Experts of a small language model: 64 tanh GELU neurons an expert.
Below are experts of layer 2 (counted from 0) of a mixture-of-experts language model. Rows are named down (a neuron's output weights, with its number) and show model dimensions 0-191. Each number is 500 + 50 x the weight over its row's rms, rounded and kept within 0 to 999. Numbers have three digits each.
Before each expert's rows: "comes before" lists some tokens at least twice as common just after its tokens as in all text. This comes from a sample of Wikipedia text that the model never trained on. Tokens count by the router's weight.

# expert 93
comes before: " of", ",", " in", ".", " and", ".\n\n"
down0:392393673465482436579500567537421504497539391530512416535563463449533474458427469454475564506516497489574440525486544583575474471458588473500540463573426460501489554391480526488531532555444523479492443550480502419453522603553564544476481537471519558512538511472519468466548525507519504554566506518483497505475571589466505521365469557403513434479523419545484495503530488487509549558532438498497469498454509522454418521519457551534511446468496538441498433567524473553536502414518459507516448495581416534533475565609417508443530527439541528469506484395495509462527446616458450419

# expert 55
comes before: "200", "201", "199", "1", "198", "202"
down0:536449494532537462565507500541475584416414500519452461497558505556400494533527548539537604511394526435534511477495472475448469513541539489435498468471551481439452542501464507478494468538563542481591504450574422471375505500522591499419513444508476489513583573451565507462491549527505589616471478559495544390505545548516528546563520563528547464558425450447470490464467531433546533428530512521498515493584424458494470431379493568498514433400491424420484515472594521437422571542588462478518435534513487485411421514471561548443506494633448487541533496504480590515566531483441481510

# expert 43
comes before: " the", " |", ";", " |\n", " a", "s"
down0:420442528544503507495466534569548526506488576479492488518411536559455514495380441595545583488491530554348498542410538514532578460555426463559410544542538590359483510410473534492495537421446490508528466526567543463530503495557453555537488542538569468551453507546504556527479537408487488484515483456432482456470526605482490392442581477518487498499509499456499565567520463485542422475579459589539498393501489483536475482474483542487471460535496487597537495521488494444440561452579556441482486497511485421473503587492456544458488526416621404512410487459487509573533524576542433522

# expert 32
comes before: " |", "–", ":", "\n", " |\n", ";"
down0:549509417549530519541561454490517520457511439500539442467548552504503537483451472419466540551448497451569561504513449539526533436539474486441467509416558436478484563472494564469437492400517466572449538489446418382477398526466553469494490498449467548476442478497544470500548477504521503609509368387544518513469471498529615408428497531524566556393486557541517462537484418453592576480576461543441553451550522518475428527445480479533594524492440539435589581528539553463492615524544553551474481465516475487421570449495505577431561531507542414531466496460571597450530491521525484559

# expert 67
comes before: " in", " of", ":", " to", " and", " a"
down0:513524454543450511489494476489512489530460574406502440511460532485505445430468507538551533449560570472528491538493557460589539471449453419497392510527518624494475519553498595587435559602453498503518552452469459552441548586524583568549465438525465451530481518548463481445565474512468402445479434520472475538476446564522471569516540458519512456503553491548537479466494456554528483536446446474472479465445571524455459461465396563586465387467385447458600521450579470482471481577528409539603502501556501606482551506508377539425527477534654503483522439471508521445534480492519542485

# expert 81
comes before: " |", ")", ";", "\n", "T", "L"
down0:499463534514509497497478476538506528507558558503521478538548531524458572555481448518489473499473510454519527513488464453461502408463567507494520470389505521512531488475539520518520471444570551586520442535550486418498529532558589615528489596413529590403483510464459531398554455563457583536533453386508490562483492441561489537557515554446512500509454476478454475504497443497432468548510459571396449516550544499471545344389431436507498494513405525421477589436520565407537492525574545579421496489460545524442596558483429540554511490387542547527511479482499513555462434563557582400

# expert 72
comes before: " of", ",", " to", " in", ".", " and"
down0:478443557477579544563470477465506401510549539542539528514569604525495554499573485506399522439495482438510505473460548444510523603584390494511505510462496461447489556425505484449474532535511462521488483430563542426460561446492562438533481397580453422454554465436443435509503494536406509607410492503537458583434542549538552443517518540549561463536531484481598422527498429529442567454494581531451477464489554552503415502431427487513524493567413470468501567488571406503501447504439442459531469515510500438517476485526529567577589585582559514527564547443483458443444611504506535481

# expert 89
comes before: "–", " |", ",", ".", ";", ")"
down0:565425499440501543594457512582550465512576562504490517494532533561452541590468499517506521469483457457491498478524489471569480414595410550488604531441493434429497554439537507534358498571586456442576518528451469419505508511460625517491470454521543426503529467387485508565493476402483495542525487428492519401480528482482484448558450481532537440523393494625406534512487481503527449493539507447492470440397509541529503418419549517507558498479453491534501483506548504478486480478494572553555466390526570536486497481443455500544526549581512520551546459597458498487478639554467598529

# expert 21
comes before: " he", " the", " it", " they", " she", " his"
down0:526563558505522505518409546513469531505449473485497480472440596536443505472472585499442466471503495512490555578482496556579420411452455542517567466542538555437541461473495490465364530462432546477553536572414404479481571541489524465492467454492587558570493515477340492572468443511521435525537461527387532506554498528496525519483464522504537476446532605540489445513463385427519608547465520529590464509549661550551461446500473442500583467476471520520556487482472494515578486479583481441580517445506544538437529534465494568537428469503458508578425462592433512473477564451487453486

# expert 15
comes before: " the", " ", " a", " his", " their", " this"
down0:600508488477511512585408525483525511477504573478523509477497446486465462507551519531506523409457535508442488480470531549455599550481537419504477544439561501469521528450491617536483469484554460546522534571507418416373591464469481496461398576384545483549523440563519555410545522505475561578426449413596599566566547483477542418502475515550542460502475550577456392470565527516530535475515451487547577490492520541430502398441455474543413479518594535507508407526446509469437498500534470486407499539505477464421580452475535498468469549432530460423523482517564512532472470572587492550

# expert 35
comes before: " of", ",", " in", " was", ".", " and"
down0:543536456551529549478513495453471515467432522512515535489619462473594491553523510591438449554486562542504457518431500426414531493536568486473490416539450523466528482491537442482493472540526504554567453505441566466523558621517477524584510522570475547492525443504496478545552510377408591568541554485607541478515515532547500457506527518446497547462405503448520465504533486480485507453519454506460541411501537491487393456379407595523573541414396503479471455533513632523487496408549471458528473528530459562424651460494472468482533474561447461399479516481476469493431574442486572532

# expert 34
comes before: " a", " well", " the", " an", " part", " —;"
down0:439451497571519425480399457475414477468511551569512471464513555570512461632429519552511511519539481537454519560503504438462476422511442499468460435466515540570581467469477435442480482447468442475546620534480448574511628592439527464531558513489502480490465554591551505508491541567466513546502466487462455522515600512499458498565443491462542546491458582518489569544551594535541572533515458519478418428450500531562517441489504499478438511416522566591542549470588465483430562449472536525497461402460515476478516597478412529450445541473472393560447571472532581491487384416506563518

# expert 18
comes before: " the", " a", " his", " an", " her", " their"
down0:536481450491528528470446554551379514481559527443509563492554438445505436477522521462616476531516530514541439523592596501528563469535443465473443442470591475504476474563471528507468537491455500475485434497489523587514540571425545507495534615517507545530431468493538446570577432584473475502555525446527487463553529502538537541482562493548576531531394506393558531472404473543482609558563496520428454427467478467362498394391579484548423569530480481582575454459478503488413402521478489547523581513522530485529428458576469454471439475529501486519463533487487439410495419506482493536

# expert 118
comes before: " ", " States", " Green", " however", " ;", " —;"
down0:528520462517441526598547563465569431536475407499462493482608562477561512478465539462437531438439476530518545554486530507523514491480537520500484609460489464405542426483521507430554517566460483431475475510462504495585520540468494541567493640508426511518558498476480429496500439448495563537497540539559485535417519479447464552495549553508499499486519455587489513474571452588462490477455392541534408366474523559536482432395435439542463467486439539451454484534543438522542474395458511453473525540522493428431581546596523522584494449537442548436511489521533528453632478465640461551

# expert 77
comes before: " |", "N", " tick", " |\n", " —;", ".S"
down0:496490392531507434599482515422501580523476584460538520431472504572551479399532535511532581581537492519551500574563536618476497497482484494532503463524522506533539533450416468513427570469499567520604495534463484486537515533473540427457500468512554428579581453502450508488509523446514507510557489452533440528432395589437472522504555485455504516484400565478530460505536483478477479431512543499522450499465463580446544544372517473507500557487491426397483455471546510532512588555451503577430452430576463430503501431439475416575476412480555499501433531566516631377545484572440457503

# expert 83
comes before: " ", "0", " •", "1", " List", " Years"
down0:576436582420460529464449540440519405536433525547446490419528447485535562500498479459558521463479547574482480516551463491515497518532522537554536479525561537601491457436468501508547553391475503411429541451487514537480591564495475492437469432435422521463418491513554499477530468545465566540509539479471531500476503550469490490439468481423394414590483530545409489458466547455495554436468540546468510599474562483474483467531484571591568509448475544429562600444601490504443587481547521577514517514522513507540474479556517458498597476438501453496493474569514475417529566346592473630

# expert 62
comes before: " to", " the", " by", " a", " in", " that"
down0:463463596481488458503524679446509486515405492558522490395554499478473518481500520426433628480490475488545573573441541494414533499493542479560521447525515511529542470469476532480499455523495428504522443592430485484379499521491583456514565497463473494478462422566510505541439483554524518555424594402523511595434483432545486500485503518578519540548577548569537494504539523591517468444473449567489539544544405577548462502387452522455520515518559509549461479533506480424493561371441459553456533461435439447418485422512541502527452592491444420467506458514505475463547480489554571549

# expert 23
comes before: " and", " ", " but", " which", "000", " the"
down0:435492562565521543517471411504452424413527485492416518499523548515499460466538580536490525485511494623446553569518466519420489445522520484507446450375505639468510463448487600535550581453500460491499444540517441514478555514592546491490536566521472535457512412493466432446511461566532501569429541377489482527578456503513501516425550559479502431438540510578471475481490459520538519447414572515561474477562576534445534527353448428490513564532380510517466510477485492561508470527539564500535490435403456619486563416536533455473509470448472574612505514435499532555500473482532503470

# expert 108
comes before: ":", " |", " a", " of", " also", " /"
down0:554440535525493502521431460442386560454544508474448483575543440591458508531555430463530436513415423536538476595529424417576647538562493553551481462587569541537425460462467500433547447552476550549527458546419456468551502535373454533498488514416506562436493453489483527595452467545567526616463533532449511545459454411429476556555501489525450470483447452519464497523481501449486435514466500506488670525451570434500474492461491524442549452441513520483450493478471476495527527507508491535561517497580503497502491506406545492559535513440539527506576583570545529511485496381485517577

# expert 123
comes before: ",", " of", " and", ".", ".\n\n", " was"
down0:460422489476457436604479565499440471465504508553550597481494500507566546564580499485575495554496551450550626539533482518486585530474478488448551442471561435430478544570534559512450575472558523517473422542454495488475507494485630552484469537463532431584551511422528431527539496556486642498501510439480474470533502538528444516457494553510534418464443479480518562415505452521504521458508505460464579516485444552433442489453382535511537479491496584472468577472530642486437536531531550458458463496576482466419551420409449477477495600442530395494527450565403523496452426510456544481

# expert 20
comes before: "-", "==", "|", "=", "The", "==="
down0:478476561566496503444491490432485551517529546563617495433472458525476411405576564539572428411575474534498507537497487530547549536534556516440425460479541551472502506447507548517522563403489420539558492587451494467463606500470491640450515509423476415512478497408450425469518451443555500549485547523512514508407561603556566493574425474421489582561451495502474495540486485516570584514548521553522499504472427493460501423411604520480524519480508522517515416541519487537495491470535538453508442399309483528413461528446468482458516522578479440478552504488497526468485509530547547506

# expert 36
comes before: " the", " ", " a", " his", " this", " its"
down0:436391508562424514476528453503470492511437522466416579536543477504476478513487548554462547471453535552584528445539516515537514488521508502501497443449538500521522525505441594578382421329493454499530481656482372479444516445476553534458533515488498516527490439592475434503545508574481497495546522509515531576558459536465573448501449469528521511509526610440485438473517562622525536506528511576495478509589599563536471397489559421463446429514495460484482508482580398466513537452540532448535546430505478475471523459553471454472526539499484512534436503385609578439500486455566480518

# expert 52
comes before: " a", " the", " an", " not", " used", " also"
down0:422418531528553418453511535512491447486598453470381468502498433451482488528508482565497503465490451436549492487569463499566456486514584560409492601352470516444410400516440536512474467476535540501466447570504432449428499499578598516516504434530467450560597481529484416520451436511512503498538534505533499487525537580552482606479547479489544483566456604524483578521444525434524533570531471527450564491489491504484582454402524454409572496482477541572459567572610547406471453470519434477495483490514491554469508553479416444597560533543478546507567454469559514499578557495521467469

# expert 90
comes before: " the", " a", " be", " his", " their", " an"
down0:448385530538462480472497475488398462375532504519500550537576450514395504459573417518483546517454490477502470505516437560477499638448554442482505533568450501546490486508453503486494496463463411536569429532413463448437550536463416488401492565533561514477543520538536592408559510495533525550505501464533551510505546549499520422543471451583492471522534567473563539494461462487467476506476439460490523514526500478557395496413405536505515470497495375426433596482558470501583523490534473447427502498523453466554591442508545494522514474556585530504490487575606564520570610508631530464

# expert 45
comes before: " |", " (", " and", " The", " \"", " which"
down0:471554605595497560472481574480536398397562457515448466504548460476492557446443590618554494576442539405515479511495418501506509407508536500528541466464509426451529484432440459494569530551494620427510425494504446465481472492532640441516498545523439600382538457496505552409483491535478501491494505516513528576495525562486519520581567546471491520576490578566510484501473483508441523429541481461459457456523476409480431493362465522536503466439422529453505488583583481527463460500499598562521475531496491505600530473493474485474480597462567516510570490505591508509483489535541444422

# expert 53
comes before: ":", " |", "\n", " /", " |\n", " of"
down0:481501537494480516549436422444502515493485456411530493647451458551526468421481493454525448508535426525446537543569570475465537477438508497466530533490543480472599465542587613433468392459517511471486565520511482526466436489568524538497503569474508489529419462552428469607442531548534516618502511449552418452605519477540543464579452459402505436509466509508452489426536565471494462515525454557485500539460439599449530455536475540567386625422576517392453494389455427540402474496510531541548472584538534529532474530471500513519486567529504481485512401498499578517496459536530478533

# expert 3
comes before: " |", " is", " |\n", " and", " was", " =\n\n"
down0:460496591613432526466505554459514423492423507380506555562594566481485504542462440512500498523485528508487532502457518503473495462513532411461554404407534465510403488418531523467500450551479432401550461465455498459433454511527561505582488507605587465493574398484504491555560389474552507580501451491524598566396552465405479460508578504492477465523572553471426535513553515440504476547524551519497523480521425521409473462409488491524468478436511501518526463562610507523454433548501432493490523486485502503504517535518525485518544492574496494461622540401470629464591453524512574492

# expert 74
comes before: "-", "|", "|---|---|---|---|\n", "|---|---|---|---|---|---|\n", "|---|---|---|\n", "|---|---|---|---|---|\n"
down0:461474454486618487518491495526465492528454440446541514520572479547531456463506521598490520488520512546563415501602477502488527507466519528475488473493510518481592545452570548455518490532515540478550560625530425440524542426526521452465508518521472417541491509470454501622438404388426480461550514427542470562464548544529465532445464557501565459579475513435567450473563480476521577448416527486450544444487441470486532458436546528511549503508416497498429473567511492636438513541565421530500564436538498499452385491594535419429548523520448548535522383516574556421503400477596489536

# expert 64
comes before: " of", " \"", " the", " |\n", " for", " in"
down0:582552522541425498478416522474480482466551443508426436609485496494523467437457485460495443558450502534443393533459448524513553407471461502595446503546583587457456423421452426444409493495530472540520440560556463527469573512548532480554489549528375524514513467441511533526445473409430476517538498535579474442453510499454514502530556503528418477639467573440534475493557446471476591521472509533511477541529494559518595418473469562481516550464397493532467443465548556516489488515498463463579506560449580535587486621581571463512437575554603529553495482512539496466451473478508547562

# expert 5
comes before: " a", " been", " was", " also", " not", " the"
down0:549418524522514527470451467533472608529499547515497535410587492540534480453471472486492423556487526497561495486542558517572463436549580522521533472488542552413533467557552519584473403469498564439575507530423484489496559490491459510569482566576457602498452399571481511501416530521434491471496523535479427540543461426438540521584506467484463455531598555494596547492451516491527472532511450459505480528498603478476447443425501476408570535473495532476554391451496460460533542420501604480473548408462503500517571467459433547433575605528545448465622527506509429449467466374418528512

# expert 127
comes before: ",", " States", "\n", " |", "'s", ".\n\n"
down0:492438508527436439551500452555485486495471500517486529456515492575543536513455448535521538525566573413450429482503509539504451477548599523505579543459517532504473531429449553421437559532576500472509558423473435481339472654499549447514470455501497547457526486467544397502454415514387601468515563467489482537424622486533478462542538502542442441447453527514503485539560454529458470432486448493466470522452523578538484549406557512458477461453459597443565554492508490454444624392571506489527489565577504528416500515567539535522547525537493532558479473514547466521488479397405546527

# expert 97
comes before: " The", " He", " In", " It", " This", " She"
down0:531529508459492526569491444499485408534550524553473517532590485533623444521458500492468535523515500518569516553458509454465522457543538501492484532419553517549495399481501541492516497444523494459524574538467386555539576500453468591377454521505493556549455574526452468487426419459384503556562533475442484468436525517549467548503482622567518508511563580513487431547518554478493481527422548507510484416517557483481498458290507475447440579516457568500521453436559612472481497501537550548544523436569422520485472458457443455513493489483585495531532484463583562438447426451595473440

# expert 61
comes before: " ", " (", " \"", " The", "00", " Apps"
down0:532466560475479463509521485459347497531526510427456507558499528487492522553450576482539472456417514501566523434478554436483505556484582478422564474470626504551437425457494469491505517397515430565635475515548448498514559471492527497391419406464527536510485495463485514517501472575516497605473462650455527459504495508541583471547512468530610496555526555523465490527468528532455438475443537518547543470490456567509565474506443511462442572532401458486543475449439411481420531556490553537588485494495519550396534469415498476474551533469477515520528423453493594490540530535545611604